From a checkpoint of a small mixture-of-experts model trained on Wikipedia.
Size: 9 layers, width 224, vocabulary 18464, 25M parameters.
Training: a variant of Adam for the experts, 370M tokens.
Below are experts of layer 5 (counted from 0) of a mixture-of-experts language model. Rows are named router (the router's row for the expert) and show model dimensions 112-223. Each number is 128 + 32 x the weight over its row's rms, rounded and kept within 0 to 255. Numbers have three digits each.
After each expert's rows: "mostly gets" lists some tokens that are sent to it at least half of the time. This comes from a sample of Wikipedia text that the model never trained on.

# expert 1
router:197098151150085113164179145160131116137127063137125138156098182141198154152138118101118119119169185099208106172083140057083071148137066187072202126166148177086107130107115175108126097095085164169158102184067138142150160141098123130107145127182132107115168126140120117093104180146153124160092078081147169164109126140111113114129076163127
mostly gets: " would", " could", " to", " without", " against", " will"

# expert 5
router:090185183110085101145156110114091157135130104131124111115100165124088044120098180147131106117065128128151182178130133125147118133113109113102122117133092089153105182135140182108153139145145143121108092211129050104145063109182047098174122167180100093168175110070101183184108120154144163093133100133150155130133181122108082124073143196166
mostly gets: " Red", " Light", " \"The", " Best", " Gl", " Love"

# expert 9
router:130109108139131109154166125085139127167061103137113167068103166122188096142096111113099094139117141079219135148101195141176124115152091171143133056146133122108081159049165093162098132101047129174128136109118095099106139114144151088132139122202183143148169090123128189171087139196155125150107057105147148165160101135075076104143089142155
mostly gets: " where", " these", " because", " such", " while", " other"

# expert 11
router:133157176179104142106187122127115180139133175125094122144086115113105162089172096150081122147130089094170153131095165078140102098083153134103159134175093186124118172127177117130150166096096153152089142093166163167128169166075115161125097160098141076149159132077091175147096109068143172094075131102209103106049134128186173142117166197091
mostly gets: " Kh", " Os", " Kar", "aj", " Raj", "oh"

# expert 4
router:144150152165106090115144088117142167102176134086139142125131086151150120188090114150096121132100112101099085130085117100154098143101134138106132116212132178151124105069160127133150117194118096219109148155152136086114158137115133133104125194200141135153197144093093113137100136172142154117076130106169152163126155226113158145097137092092
mostly gets: " became", " Education:", "American", " remained", " elected", " former"

# expert 0
router:166154170097110121144149081088082157173021088120113124114096133118113127184158155109155120148099108054127121138118100101125150136105122156158143071135118130091103180155102132099145187097130108151082102160130161122136088154108113084139079140090112146192108059106050104081084139117141108127127193186203151121117188149129190147112130086096
mostly gets: " Genus:", " et", "idae", " Phylum:", "ensis", " Authority:"

# expert 7
router:114138126161123088144163117144080125152118106121210147106087104131160083139096121120096142163101165076193159167123141077113178181090096145145139106132196099165104171147153107099104085099123184205127168095105095078119120124109114105135163106179092148162084130116115109082143123141112164139159105118091124166121151123140060160168057135142
mostly gets: " more", " less", " much", " low", " well", " available"

# expert 2
router:131109144145088156139137115123092134132123122137142118173071133159130130113145160122102145076046164077156129139134178108124140143121098184159255123176089155124107098126167130143115134145151072144109123123137107107111109238118130104162128097166169079131146125165125138152050124208084112131155102165127147164130168164107090122069054121076
mostly gets: " de", "==History==", " “", "-A", " ====", " anti-"

# expert 6
router:112120132166164122158203148051157130134081166178126103100151141129112132187155118140154151109064134116083106066094135119181092106143091185077100110107099157093172099060169099096133125150117142139066085206129125061125151144148141062124154132177154138124192162147152090175139178093128137118114065119130175171106145119059128112095095084115
mostly gets: " 2016", " 2006", " 2019", " 2009", " 2024", " 2022"

# expert 8
router:163105142182162072116204096126110156142131108161122136119138084154110090186096075072146152096086148118160162088107134094193147189152091094089124165143187132096136166121187125105104098163162202188134189129117186092110077134077150159146073148168159174101115102102137130148146093188152191180113124110200143115074126191117114095126105172129
mostly gets: "°N", "==See", " %", " Total", "Personal", " Candidate"

# expert 3
router:148156143123085135117144184071067073129121137099129125132114156159098143130101133096138124116108155151187145078070150108154136176141139143130175135149096118110130163074132113084040191105155112187093111166130110159113120094115130090137147153147193136137120103160109114109106121144156138083140108136190110122120162152131115176106119152107
mostly gets: "ing.", "ed.", "e.", "a.", "\".", "y."

# expert 10
router:148099169121161103190147122111147104125124132165142119124131134109117108152058123137135163084079176059115102116069134129191133112142145119132169072218096178141153165127124135123109078137048178148164099136092119118110126165139146137137120110175212093073151150094087155129089160133150066142109078119106159179128119194039091155087131101113
mostly gets: " she", " Born:", " he", " who", " He", " his"